From a checkpoint of a small mixture-of-experts model trained on Wikipedia: a shared expert of 384 neurons.
Below are experts of layer 2 (counted from 0) of a mixture-of-experts language model. Rows are named router (the router's row for the expert), gate (a neuron's input weights, with its number), up (a neuron's input weights, with its number), down (a neuron's output weights, with its number) and show model dimensions 128-191. Each number is 128 + 32 x the weight over its row's rms, rounded and kept within 0 to 255.
Before each expert's rows: "comes after" lists some tokens at least twice as common just before its tokens as in all text; "mostly gets" lists some tokens that are sent to it at least half of the time. This comes from a sample of Wikipedia text that the model never trained on. Tokens count by the router's weight.

# expert 10
comes after: "\n", "  ", "-", ")", " 0", "%"
mostly gets: " |", "|", ";", " was", "′", " Nominated"
router [ 90 124 113 118 156 142 122 156 159 144 131 139 154 123 139 175 101 111 132 106 169 139 135 117 123 173 166 191  73 107 131 150 119  66 146 100 117  92 124 137  98  70 123 111 129 155 124  94 130 130  95 162 166  93 162 148  79 108 122 116 132 120 166 107]
gate2 [127 175 193 130 156 175  60 150  69 147 129 104 153 156 121 147 184 117 111 139 154 107 168 124  91 152 139 118  74 174 127 109 128  72 105  56 171  92 133 156 121 204 147 119  83 117 135 132 131  85 108 103 146  80 156 113 127 147 183 114 141 171 123  83]
up2 [128 141 150 120  75 111 120 152 107 111  99 114 103 124 179 120 178 131 146 156 133 194 171 111 152 119 110 140  90 143 141  79 120 125 124  86 112 174 161  60 152 113 117 126 100 153 156 102 151  78 155 131  77 152  93 107 106 143 115 142 118 113 128 159]
down2 [ 55 124  78 114 116  77 118 188 101 161 138 136 115  72  67 145 115  94 102 128 196 146 183 145 150  68  96 203 144 161 150 101  90 208 141 128 163  89 101 154 150 147 135  62 105 120 118  95 126 181 125 150 145 104 132 140 145  99  79 128 128 136 129 100]
gate3 [105 145  89 132  87 107 151 134 116  93 151 126 123 144 108 141 157 134 101 140 101 115 108 139 200 141 139 154 158 144 189 104 150 113 156  61  68 139 164 117 133  62 129  98 138 122 102  98 112 128 182 144 169 128 111 168 120 147 111 131 134  84 126 168]
up3 [ 89 100 143  71 134  74 137  96 120 129 123 141 103  82 167 152 117 137 117 147 134 148 135  89 103 165 115  74  80 151 162 109  75  94 112 106 113 113  91 145 145  91 167 179  63 156 155 150 163 155 124 150 114 155 140  78 180  92 105 127 107 199 168 137]
down3 [155 121 155  84 145  81 133 106 171 127  71 112 150  99 136 100 119 108 140 103 113 159 137  82 139 102 149 134 115 143 152 135 100 103 137 139 132 114 202  96 159 156 117 176 146  70 121 107 121  89 124 131 197 112 122 156 136 121 116 142  97 118 112 177]
gate4 [121 131  89 104 138  72 181  29  79  91 169  88 161 120 111 111 106  92 133 137 154 115  99  40  96 167 153  95 143 126 112 182  98 143  74 168  98 119 115  87 169 100 160 138 166 152  99 114  83  91 151 110 152 140 198 183 139 100 149 138 172 110 153 163]
up4 [159  90 129 187 138 149 113 125 136 117 162 120 121 104  63  98 129 139 155 135  87 153 166 135  99  71  98 183 200 131  85 162  96 199  68 110 137 115 150 138  97 119 132 181 132 154 153 179 158 107 155 133 132  71 107 143  90  90 132 123 148 186 104  94]
down4 [ 92 123  76 112 152 117 104 118 159 129  98 145 173 163 170 139 118 140 122 115 125  82 165 137 166 113 102 100 140 100 112 100 121 166 134 136  79 126 161 134 118 120 114 131  76 112  79 112 133 158 144 146 104 156 114 166 134  94 162 144 138 110 146  73]
gate5 [115 124 157  96  95  65 172 165 133 128 165 186  81 156  86 179  85  97 121 129  95  88 146 134 159 166 206 124 140 143 169 115 166  96 130 202 128  88  99  75  92  89 128  57  64  90 124 108 125 174  93 157 112  93 109 160  87 129 129 126 143 177 125 110]
up5 [142 136  39 133 125 118 125 132 136 171 105  74 169  99 199 125 207 154 126 134 102 112 181 139  56 121  47 117 154  82 113 109 216 109 136 103 123 143 107 135 168 162  90 116 136 149 136 118 107  95 130 128 148  89 131 155 129 203 128 104 115 123 109  84]
down5 [131 122  74 147  81 173 129 165 111  64 147 109 117 175 160 102 149  81  99 136 163 100 141  89 161 136 131  82 127 133 153 166 120 149 120 153 143  74 187 172 170 153 112 166  96 124 154 138 119  93  95 116  93 160 141  58 139 104 117 142 139 138  18 112]
gate6 [ 89 135  92 134 173 117  82 127 111 109 161 111 120 171  96 109  79 155 169 132 131 149 112 147 140 109 124 109  57 124 195 103 165 122  92 115 146 120 120 155 125 157  77  86 102 182  57 177 163 135 143 165 131 136 152 119 138 116 160  86 149 179 134 123]
up6 [ 96  90  97 125 123  86 143 119 119 140 143 105 131 140 108 106 103 103 133  53 157 147 131 180  97 132 139 133 131 108  85 126 132 131 134 132 130 137 173 139 176 158 135 106 200 158 138 101 177  50 148 103  66 131 176 159 105 139 168 110 115 130 146 133]
down6 [129  75 148 103 186  61 123 115 160 115 139 127 146 127 113  82 145 166 117  53 158 119 123 122 147 135 168 145 119 100 140 138 142  90 149 127  66 150  66 140 124 171 131 148 148 153 127 154 171 164 157 144 111 129 153 117 142 109  79 165  93 200 110 141]
gate7 [ 87  71 161 136 100  63 184 137 103 137 128 142 121 160 112 133 156 127 110 163 175 153 137 141 129 175 142 104 119 161  84 149 131 157 149 121 109  70 159 130 162  69 111  77  67 189 128 115 181 111 145 150 139 142  88 202 122 136 153 163 141 119 143 130]
up7 [ 85 106 125 130 102 108 168  85 108 156 145 161 127  99  96 123 178 108 110 112 142 144 138  82 191 171 151  92 112 110 131  57  95 136 144  93 101 114 176 144 128  40  96  93 172 134 175 116 111 157 101 189 196 149  76 157  88 147 147 157 144 136 147 118]
down7 [123 187  86 157 106 159 140 122 136  90 138  96 141 183 125  96 116 122 161 108 128 112 158 121 190 142 139 170  77 144 117 125 126 156 140  59 180 142 160 103 187  78 160 135 145  95 159 109 147 109 130  85 134 127 133  96 123 124 164 158 185 115 104 133]
gate8 [ 75 108 149 154 135 176 147 164 124 123 187 137 130  72 106 103 187 118 132 158 157 164 175  99 180 116 108 105  81  95 156 172 172 159 123 117 155 117 101 179  92 115 109  70 118 190 111 121 149 116  93 179 195 133 127 175 167 102 128 223 118 117 141  88]
up8 [146 145 141 115 131 130  95 108 144 132  77 168 144 163 140 146 135 154 183  86 145 148 105 112 133  95  95 114 159 105 143 126 136 132 140 179 143 179  84 116 167 120 167 146 156 111 170 104 185 101 188 117 122 105 139 157 186 149  79 102 109 107 171 128]
down8 [114 100 129 137 111 134 142 118 160 153 151 146 159 105 107 118  95 146  82 110 135 104 139 119 111 127 167 127  90  60 146 173 137 200 111  92  95 115 116 144  85 137 182 110 150  95 118 109 176 111 167 127 103 117 145 141 136  57 143 157 153 178 119 148]
gate9 [110 110 113  84  93 143  72 109  92  90 177 144 142 110 145 109 148 140  94 131 120  89 114 116 128 164 145 115 169 107 129 109 134 151  87 116 123 173  81 179 130  73 127 151 151 153 136 127  89 145 113 131 114 132 143 177 157 129  66 148  73 112 145 137]
up9 [ 83 126  66 101 137 138 138 136 153 177 145  77 193 143 120 142 149 126 128  91 133 152 148 110 126 127 114 101  97 123 159 118 130  58 135 140 151 130 107 109 139 119  67 106 142 123 121 122 129 127  98 174 130 162 113 151 136 174 107 134  87 164 129  95]
down9 [ 84 151 158 135 140 146  68 117  94 151 137  68 139  96 146 130 129 145 111 100 185 132 110 152 110 113  58 133 138 144 109 119 122  91 155  82 190 129  74  74 124 158 122 121 100 116 119  77 107  95 130  79 123 152 119  95 162 131 124 109 161 143 158 132]
gate10 [114 144  83 123 108  93 132 114 122 156 163 105  95 189 178 106 151 177 123 127  89 165 142 149 129 154 136 123 177 113 145 163 194 135 126  94 107 123 110 136 108 148 120  67 112 176  77 140 137 116 127 198 128 104 122  96 138 105 126 167 120 153 180 129]
up10 [107 137 128 120 167 119 119  95 146 104 129  85 121 121  60 151 110 146 139  96  98 120 107 155 109  52 119 149 132 112 111 106  60  79 175  78 120 128 136 105 103 126 142 135 145 120 129 150 121  82  95 136 166 160 183 167 128 127 129  84  97  92 129  73]
down10 [ 95 220 182  82 125 148 113 182  95 176 107 108 176 191  92 158 110 107 134 109 119 145 137 165 120 186  95 193 103 127 134 158  73 144  86 176 133 126 110  80 121 147 151 138  86 147  86 170 164 151 148  94  65  70 167  57 133 106 158  94 149 146 158 159]
gate11 [141 119 130 147 109 141 156 133  40  98 119 136  87 110 125 179 137 143 121 156 123 104 155 119 191 163 158 120 130 145 128 117 164 139 117 123  85  89  88 132 129 100  72 162 107 120 131 145 113 129  59 150 175 125 149  86 123 119 140 171 161 148 133 107]
up11 [143 105 193 129 134  55  93 136  98 120 135 142  74  88 101 167 116 126 142 129 165 177 144 113 102 181 134 146 141 176  81 143 100 119 133  89  62 170 124 127 148  80  97 143 116 144 134  45 104 115  74 175  91  79 124 199  71 129 159 104 161 153 111  90]
down11 [158 108  90 105 129 168 147 111 133 120 161 116 109 106 123 153 135  89 166 159 106 104  94 116 199  86 142 123  63  86 112  94 158 122 136 110 129 192 174 198 135 150 123 106 109 123 119 138 119  90  84 115 127 142 117 129 128 128 118 158 178 148 158 121]
gate12 [124 107 138 135 154  55 107 131 116 127 176 133 173 118 144 164 148 151 184 124  79 129 129 149 126 119 130 146 109 122 156 128 125 184 132  81 136  23  82 176 100 114 124 100 147 153  76 147 152 106 148 121 179 111 167  96 169 120 136 142 121 206 134 167]
up12 [160 117 166 141 130 105 113 157 125 165 156 183 116 135 120 142 152 138 142 106 102 110 163 142 121 160  71 127  69 157 152 184 132 127 117  73 113  92 116 124 144 102 126 108 174  99 140 117 111 133 117 150 197 110 125 109 150 121 190 114 130 116 136 160]
down12 [143 125 134  95 122 145 132  91 116 126 147 109 170 220 122 148 143 144 138 106 175 145 142 183 116 158 140 143  88 147  76 121 132 114 135 145  92 106 109  95 122 192 122  97 138 112 119 101 160 144 154 135 121  87 174  93 115 138 157 102 128 101 114  48]

# expert 5
comes after: "=", ".", ")", "\n\n", " =", "s"
mostly gets: ":", "=", ",", "\n\n", ".", "\""
router [ 86  83 120 133 147 122  77 172  89  90 109 178 111 172  74 105  85 155 136 166 150 136  61 107 188 100 111 161 131 122 162 160 121 157  64 147  98 182 151 116 131 111  68 145 147 164 155 153  96  87 185 149 108 118 124  97  82 179 108 195 114 138 142  59]
gate2 [ 95  72 192 115 159 170  69 166 125 139 122 149 167  53 202 145 115  34  71 157 149 139 139 138 142 117  88 114  96 116 146 154 167 153 124  98 106 137 102 140 109 141 128 110 119 101 159 186  62 145 117  91 135 121 209 152  81 143 177 137 126 118 123 137]
up2 [120 101 195  98 110 167 112 118 153 143  60 142 155  90 196  94 126 110 129 133 175 123 151 106 150 139  73  70 126 130 142 132 198 139 107 112 111 117 119 168 120 126 129 115 148 119 134 130  54 144 130 104  92 156 176 125 100 132 135  87 125  80 146 158]
down2 [126 160  77 131 150 128 121 138 164  83 102 124 155 165 103 108 134  76 200  83  91 150 166 145 145  82 127 132 120 156  58 115 129 123 119 119 122 102 110  88 168 110 125 143 148 101 147  95 164 229 100  54 142 109 128 134 112 109 101 124 189  91 125 160]
gate3 [158 117 153 122 148 154 105 165 110 177 160 143 101 171 122 119 108 166 148 154 155  90 102 140 102 135 137 203 147 164  97 126 153 150 101 161 115 144 118 117 151 109 144 142 102  97 126 111 196 173 150 112  86 103 130 170 147  89 174 131  64 112 152  92]
up3 [125 148 144 127 143 115 154 183 154 172 111 136 148  99  65  37 107 175 137  95  82 116 167  88 110 196 144 137 155  67 218 172 180 111  86  92 115 117  94 116 164 155 150 141 171 120 138 167 188 105  65 132 102 113 151  91 128 153 110 134 139 105 144 163]
down3 [110 110 119 219 121  80 131  89  74 194 103 120 172 145 153  97  84 124 126 167 121 140 179 140 150 100 108  85 155 124 103 135 138 175 138  69 102 138 118 161 143 173  84 106 145 161 140 144 160 121 103 127 110 120  92 144  94 145 118 151 120 140  73 206]
gate4 [108 109  84 114  68 128 113 114 112 102 168 125 136 149 141 158 128 132 163 215 146 165 123 150 130 180 184 145 113 152 123 144  98 170 126 125 148 120  84 127 199 126  97 112 110 117 159  71  75 121 164 172  74 147 131  96 125 132 128  51 115  76 132 161]
up4 [138 111 162 122 141 127 169 103 110 133  72 122 121 134 109 174 139 173  83 123 144 165  73  90 122 136  96  81 174 123 172 195  80 119 151 149 116  94  82 137 140 116 138 106 121 147 126  89  82 100 177 119  83 171 146 153 128 125 140  94  55 168 121  99]
down4 [ 99 138 139 173 160 139 123  62 122 119 136  76 120 133 124 112 185 150 117 107 104 156 190 110 101 170  91  70 129 134 106  81 143  85 144 133 126 117 116 158 145 151 170  73 120 125 146 118 127 133  62  88 114  88 171 117 109 109 137 144 136 126 164  73]
gate5 [112 127  78 134  99 126  82 105  43 142 132  83 119 158 108  54 158 206  89 160 117 113 122 196 108 162 109 104 117 102 108 101  62 110 124 117 130 144 162 155 107 141 169 184 109  95 155 120 128 183 152 116 139 117 153 125 114 123 133 117  86 110 150  93]
up5 [ 69 165 166 134 102 111 152 160 147 147 110 199 105 165 144 132 100 139 160 110 124 181  76 102 110 159 204 113 133 115 140 153  81 114 125 129  53 120 107 107 124 166 117 132 124 137 112 119 190 122  86  90 154 115 125 142 159 138 109 146 115 135 126 150]
down5 [161 131 126 164 123 164  99 118 124 112  96  66 101  92 163 125 150 120  95 160  94 113 156 112 150 166 191 121 101 107  80 117 112 183 100  98 158 146 172 134 146 116 135 168  91  69 111  91 159 108 211 201 117 129 143 142 180 121  76  75 137 206 150 133]
gate6 [126 145  88 138 137 135 121 122 118 134 192 150 119 107 204 151  88  70 114 116 169  85 144 154 187  92 162  77 129  90  95 151 134 169  80  63  69 140 120 131 141 193 145 177 115  84 156 105  92 170 133  92 170 112 107 185 122 149 147 129 107  73 164 112]
up6 [ 86  90 115 116  62 112  90 135 152  72  62  90 101 165 129 146 148 145 136 139 184  86 112 110 113 155 161 122 158  81 138 103 130 140 155 159 148 166 123 138 116  77 111 131 106 178 134 171 122  81 146 134 134 152 112 116 167 100 136  29  82 128 138 101]
down6 [168  86  92 244  95 146 150 204 126 189 175 143  75 153 192 141 146 123 140 117 106 123 160 113 120  80 151 113 114 115 156 142 156 126  80 135 161 127 141 123  99 123 146 166  96  91 131 110 117 178 133 118 126 124 103 100 212 102 129 125  93 141 118 133]
gate7 [122 131 141 195 168 147 180 113 151 141 169 165 164 161 104 140  87  34 132 183 153 151 155 134 218 153 141 142 128  92 156 110 245 157 113 149 153 140 132 119 149 140 192 142 179  80 138 115 137 121 126 128 157 160 100 181 104 169 153 137 176 120  79 128]
up7 [118 133 123  89  86 101 124 114  93 117 134 132 157 138 101 170 136 118 169 152 159 120 148 168 143 112 196 178 168 142 123 155  75 139 124  61 141 134 115 118 165 124  83 161 158 159 177 158  93 132 138  97 112 142  91 126 167 153 110 125 123 121 163 103]
down7 [137 111  72  40 132 195 106 179 163  84  51 121 154 132 145 178 156 124 137 136 136 145  95 115 139 102 138 123  87 160 145 106 182 106 144 121  95 148 127 121 131 163 136 114 137  93 127 180 105  98 123 144 107 194 113 109 102 131 189 161 141 145  79 111]
gate8 [148 162 170 115 132 165 129 161 127 138 171  83 145 156 108 141  72 114 117 109 189 136  64 151 118 140 140 202 101 179 127 101 195 101 120  80 145 134 131 105 148 118 144  91 126  97 117 123 106 117 170  94  93 105 146  62 185 106 157 126 120 122 130 139]
up8 [151  95 126 134 129 142 133  92 124 125  98 199  82 105 138 131 158 144  91 144 107 106 138 106 125  97 119  49 187 106 101 146  80 165 125 190 126  77 155  91  78 113 158 158 167 122 133 148 161 117  91 198 188 146 118 193 117 153  98  84 140 143 184 142]
down8 [112 115 160 146 126 115 172 103 165 194 143 115 146 169 116 110  69  71  74 171 125  73 142  91 133 137 159 138 143 178 101 107 130 137 131 215 143  97 104  83 198  95 116 157 116  98  97 114 157  53 134 123  99 145 155 167 122  78 119 140 170 151 165 113]
gate9 [114  93 207 143  84 137 160  55 115  82 110  95  62  76 115 159 116 139 181 176 104 103 130  79 133 169 132 136 125  91 131 166 176 137 107 140 188 136 195 153 177 128 100 155  94  91 116 178 171 134 106 158 148  86 129 177 129 171 167 130 123 135  90  64]
up9 [135 124  62 117 150 143 100  87 135 148 115 142 172 111 135 107 147  94 130  56 134 138 170 133 179  98 141 159 127 117  78 138 134  82 112 163 134 128 105 159 149 114 161 139  82 125 140 149 110 113 124 182 123  49  84 114 114 152 109 122 121 164 174 116]
down9 [157 154 102 125  80 148 172  50 185  64 146 116 125  76 136 154 149  90 167  86 150  70 143 104  63 178 176 117  58 106 158 163 145 108 109 130  93 105 125 145 118 133  94 104 142  48 127 172 107 161 118 186  64  66  91 137 142 119 149 157  83 194  79 164]
gate10 [145 170 115  74 133  88  95 178 142 108  87 108  98 196 165 125  93 161 125 164  79 115 105 173 136 164 153 141 132 155 132  93 147 141 145 108 111 153  93 125 187 130 130 122 152  22  68  87 112 112 130 144 105  91 114 136 111 205 120 112 122 157  76 124]
up10 [119 135 127 119  94  78 154 123 119 148 122  97 117 152  76  98 101 100 109 108 139 134 124 131 185 130 133 152 152 137 118 115 171 124 103 125 115 154  94 105 211 126  98 136 146  42  60 119 119 141 173 120 116 114 142 108 164 111 186  91 120 162  79 119]
down10 [134  80 198 156  78 161 114 143 157 111 156 113 152 159 116 101 131  83 132  79 150 123 142 112 217 119 147 170 115 119 129 131 118  69 134 110  90 123 135 135 131 122 150 111 163  62  84 110 140 170 165 189 139 143 147 135 177 128  91  86 166  97 119 123]
gate11 [175 134  53 126 128  74  74 127 143 137 130  86 117  93  86  71 107 201 109 119 117 120 112 151 149 106 115 140  71 120 138 100 102 163  91 116 131 115 110 103 124 140 148 175  51 140 131 118 149 132 163 119  75 126 104 135 111  68 117 128  90 182 190 111]
up11 [139  99 118  99 154 108 114 137 123 141 162  89  51 148 120 139 125 183 119 127 120 108 110 154 141 125 162 140 142 141 144 141 106 103 127 122 132  90 186 125 145  90 165 109 144 148 171  92 131 169 124 148  63  96 126 129 136 111 119 168  99  77 191  98]
down11 [ 44 122 137 103 119  71 131 114  92  86 139 193 193 147 177 109 124 160  57 161 185  92 118  94  87 129  51  82 132 169  78 183 169 137 149 111 148 155 110 109 100 165 125  97 128 144  83 152 164 150 146 126 174 167 125  76 166 144 122 122 134 161 143 167]
gate12 [135 154 156 106 136 138  70 106 126 130 112 100 117 139 159 131 137 132 160 108 112  79 136 126 113  85 103 151 153  96 145 136 129 136  71  87 162 137 149 138 141 103 130 150 129  97 160 104 115 128 118 103 105 125 117 167 133  50  94 112 138 102 157  85]
up12 [157 206 156  74 210 163  70 145 135  80 151 109 144 134 168 139 162  89 113 119 138  61 143  96  88  63 112 188 117  81 128 145 120 146 113  77 174 152 140 129 144 151 145 171 155 106 115  82  99 129 120 112 110 147 162 128 178 101  75 108 120  91 116  65]
down12 [ 87 138 155 129  98 104 115  92 115 126 163 181  83 143 153 102 184 112  88  79 139  79 112 166 167 143  93  70 192  94 138 163 188 142 110 138 100 114  90 135 126 130 119 151 154 189 130 145 105 112 198  94 108  84 101 123 131 157  97 159 122 118 127 176]

# expert 3
comes after: " |", " (", "-", " \"", "|", ")"
mostly gets: "\n", " (", "–", " \"", "/", "{"
router [102 134 123 203 118  91 160 147 110 158 139 119 154 133 120 157 168 123  52 132 117  88 165 178 123  40 117 115  73  90 160  97 135 144 169 168 150 126  54 150 104  84 140 156 131 116 172 156 100 183 103 180  86 110 133  96  94 100 131 102  54 111 180 146]
gate2 [110 109 159 192 134 164 163 111  74  92 186 144 120 161 183 130 101 116 124 142 111 164 150 183 112 150 124  99 165 150 102 157 155 112  86 172 105 107 158 164  91 101 168  69 139 194 148 101 103 136 138 134 108 124 120 132 129 137 128 167 104 193 152 135]
up2 [179 172 177 124 145 144 112 175  82 116 100 113 135 121 121  93 127  93 136 153 147  86 150 125 168 164 188  84 145 111 144 107 113 120 148 149 106 136 110 176  98 172 157  78 189 105 132 128 161 173 182  84 174 143 127 123 142 116 155 134  91 126 114  91]
down2 [115 157 141 161 119 149 161 117  90 120 143 124 125 131  74 119 131 139 124 151 106  56  87 136 113 147 125 102  98  73 151  86 177 132 168  99  78  92 122 128 133 163 125 104 163  80 104 103  86 106 131  95 142  71 183 103  95 105 153 158 137  55  97 134]
gate3 [176 179 178 196 128 161 134 112 108  80 148 164 166 130 132 100 159 139 140 158 100 112 119 139  99 110 145 170 157 147 145 152 134 147  99 180  95 150  81 145  83 126 151 145 132 137 132 118  92 121 112  81 136 158 129 184  76 183  63  61  98 119 153 139]
up3 [ 73 121 137  94 113 166  73 127 113 138 207 153 119 149 137 101  89 127 145 114  91  95 135 138  73 111 114  97  97 132 163 128  96 100 117 168 142  94  58 130 151 119 135 150 134 147 199 157  86 118 190 148 111 128 138  69 111 202  72 189 133 153  90 120]
down3 [133  47 155 152 170 118 182 140 149  91 164 154 153  90 138 153 177 110 178 143 146 163 145 178 117  65  96 168 151 120 165 147 213 110 113 141  97 139 119 123  95 112 194 154 190  92 152 113 121 123  93 118 120 109 135 161  57 124  79 159 160 100 146 148]
gate4 [ 64  74 180 211 139 136 143  89 182 137 139 111 145  84  78 105 122 170 101 146  82 135 133 155 133  79 128 157 163 105 139 114 161 160 145 108  97 148  89 130 161 115 119 158 130 146 156 117 180 116 109 147 122 192  73 184  96  94 169 136 126 167 134 141]
up4 [148 137  61  78 122  97  90 118 109 122 137  86 129 192 103 147 179  54 179  64 115 146 109 103  66 135 134 137 115 214 135 156 123  80 126 115 132 168 144 124  97 107 142 114 122 178  89 139  92 160 148 139 188 106 149  88 138 110 124 110 110 104 122 108]
down4 [ 87 108 137 165 189 132 126  67 120 125 106 131 141 116 123 219  58  74  99 157 147 126 144  74  84 150 124 113 139 164 112 212 101 136  95  87 123 103 156 165 152  87 157 115  97  99 102 113  77 159  81 179 105 165 160 173 117 119 123 114 105  83  87 102]
gate5 [120 172  96 128 144 154  61 115 114 135 118  54 200 100 161 110 105 174 116 186 131  78 173 110 163 115 117 106  50  59 108 141 160 113 116 123 143 114  90 122 168 134 131 134 131 176 121 148 137 175 142  93 147 135 120 138 117 104 117 136 142 146 142 151]
up5 [145 124 136 153 154 115 137 126 149 150  54 162 141 126 109 169 143 152 122 170 187 121 149 162 151  93 122  83  83  95  88 117  78 153 160 184 152  96  90  99 116 114 159 121 165 145 110 134 159 153 155 110 115 109 122 157  96 103 137 171 120 155 149 111]
down5 [110 122 139  90 120 137 155 106 139 211 139 116 142 107 110 170 146 126 128 161 153 141 120 135 102 129  84  83 163 127 120 108  99 175 118  99 184 169 130 127 135 111 166 126 132 121 116  70 160 160 103 142 128 101 122 114  66 142 109 175 132 124 116 148]
gate6 [111 143  82 128 184  79  60 223 130  95  89 120 112 180 135 130 152 147  67 149 104  82 102 120 135  86 133 151 186 181 135 101 122 117 171 121 151 167 151 161 113 134 128 157 123 166 102 160 187  80 103 142 105 162 201 150  88  34 191 142 159 156 117  90]
up6 [113 143 117 145 111 111 124 231 153 137 157 166 181 165 139 104 214 196  60 127 144  95 151 128 233 118  86  99 147 172 111 119 119  89 182 103  89 146 122 146  82 114 136 145 174 163 167  99 138 108 139 105 132 102 166 179  39 147 162 124 102 155 140 121]
down6 [160 123 109 129 113  84 125 147 150 133 137 105 170 168 150 105  67 115  81 114 150 116  95 125 103 169 132 136 120 112 122 125 125 176 125  73 101 184  74 111 154  78 140 119 119  89 213 131 127  55  72 135  95 132 113  91  94  80  95 126 102 111 102 164]
gate7 [135 124 147 106 161 133 144 127 138 134 203 141 132 107 132 160 122  99 117 122  90 147  78 125 139 143 107 130 139 116 167 127 154 136 145 110 112  75 101 105 115 119 112 123 147 156 112 142  77 121  65 148 110 120  85 153 118 151 193 104  90 118 155 124]
up7 [119 129 108 171 135 129 121 171 171 141  46  66 130 105 124 130 183 148 118 170 137 137 121 110 121 119 227 130  77 152 127 161  96 128 124 154  74 107 173 127 163 159 139 161 111 151 144  82 114 118 170  95 163 159 152 116 104 139 102 156 136 148 130 120]
down7 [149 165 131 177  91 100 109 153 117 133  84 162  91 155 119 155 133 130 112  93 131  68 162 105  87 154 134 155 125 156 119 127 129 110 146 161 165 118 111 136 192 108  99 114  90  92 160 178 142 124 143 134  60 119  60 162 156 125 161  74 109 130 172  55]
gate8 [120 143 137 127 114 116 149  83 129 139 134 110  89 125  77 136 114 101 171 251 173  71 124 182 133 165  96 120 126 128 123 135 156 102 151 112 127 165 146 186 133 142 140 123 102  83 131 163  81 172 184 163 137 171 160 129 126  82 171 130 110 120 141 106]
up8 [137 126 112 147 131 136 168 183 170 134 109 105  58 142 148  80 102 116  73 153 115 155 120 154 168  84 164 170 105 135 102 161  90 189  79 166 128 121 139 154 120  82  87 124  83 184 167 133  89 111 145 157  99 160 142 111 117 106 101  98 117 172 126  91]
down8 [114 133 123 127 128 159 146 165 118 166 118 113 157 171 151  89 123 143 109 120 143 194 137 153 121 116 113 157 141 125 126 128 169  97 157 124 105  64 101 152 155 147 168 148 140 131 121  89 116 139 192  75  63 130 116 134 178 145 132  44 128  95 124 118]
gate9 [148  97 108 167 149  82 129 131 161  82  60 125 126 163 106 124 171  82  44 184 147  80  67 156 114  97 195 119 148 151 104 140 169 153 147  82 104 156 118 124  93 117 156 122 102  82 134 135 104 122 165 112 132 128 143 105  78 140 146 144 105 103 114 122]
up9 [124 113 107  93 129 145  90 133 126 130 100 132 129  55  96  75  98 172  87 112 120 134 171  71  94 141 157 101 141 116 123 132  78 127 162  96 105  95 134 104 123  82 102 162 143 183 157  88 135 128 119 139 154 166  92 152 122  80 125 130 164 155 137 132]
down9 [158 121  96 124 187 192 202 133 165 154 107 198  96 110 130  80  96 107 105  59  95 163 150  84 103 143 168 137 102 148  99 128 141 124 141 132  71  93 183  58 171 139  74 172 101 132 153 117 135 118 165 142 189 118 125 158 118 142 109 146 137 143  63 121]
gate10 [141 122  94 151 198  88 144 147  81 172  50 143 128 126 165 162 145 145 114 163 152  95 108 130 135 234  76 122 127 150 118  53 115 121 123 157 121 177 113 112 149 180 128 137  80 134 103 124 145 115 122 159 127 130  98 105  90 103 183 152  86 130 144 174]
up10 [ 95 102 108 129 169  99 135 116 128 115  71 111 127 102 135 134 130 145  80 175  89  74 147 181 145 161 143 120 100 153 159 103 101 150 117 133  86 138  88 178 182 136 115 158 148 179 103 119 146 155  50 150 102 110 168 129 113 140 120 149  83  90 121 147]
down10 [ 87 105 132 108 119  76 119 177 121 144 121 136 141 129 104 142 162 160 178 163 170 149 182 196 123 153 115 125 115  78 126 123  81 161 157 130  99 105 118 139 116 156 155 157  90  63  98 171 107 177 177 150  90 186 124 100 135 151 148 119  50 108 147 127]
gate11 [111 104  54 106 181 102 151  72 113 134  85 160 131 123 119 126  86 127 135 104 127  83 152 127 149  84 150 166 138 161  78 112 170 150  95 123 118  84  94 111  98 113 160 140 111 140 157 148  85 142 160 123 106 130 155 130 142 133  65 111 192 121  48  54]
up11 [101 156 146 121 175 131 165 165 193 126 139 123 146  87 117 126 124  91 148 111 112 138 125 172  87 172  98 107 165 144 135 179 157 108 170 187 151 144 119 138 163 128 179 102 155 147 129 111 171  62 138 103 106  93 152 124 114 121 143 144  97 123 206 121]
down11 [102 184 141 148 121 144 111  81 154  68 110 159 120 170  99 173 110 123 142 168 115 135  91 132 108  96 143 166 102 157 110  98 139  59 143 128 170 156 105 206 101  94 197  99 162 127 184 116 116 153 151 117  97 108 128 191 144  96 123 109 107 149 146 157]
gate12 [111 194 129 156 162  54 180 156 150 194 162 131 123 160 136  64 166 120 159 151 154 118  87 135 135 116 144  61 110 139 128 149 139 164 132 104  68 112  93 131 137 129 115  94 128 159 104 143 106  79 173 141 190 118 127 121 102  79 163 136 124 174 167  77]
up12 [162  96  95 175 152 198 132 116  91 143  83 139 144 120  79 123  31 135 152 100 152 164 112  93  95 124 143 114 146 136 145 150 115  57 117 146 134 105 192  70 156 159 119 123 144 160 135 119 179 139  81 134 111 115  74 103 167 116 105 194 101 109 155 164]
down12 [164 118 166 117 122  83 107 151 127 132 116  16 142 142 117 199 126 107  89 124 137  79 192 149 141 121  87 154 112 159 166 156 132 163 148 193 129 160  89 136  82 114 113 175 130 115 108 168  91 136  62 172  89 108 176 133 155 130 150 121 105 154  70  84]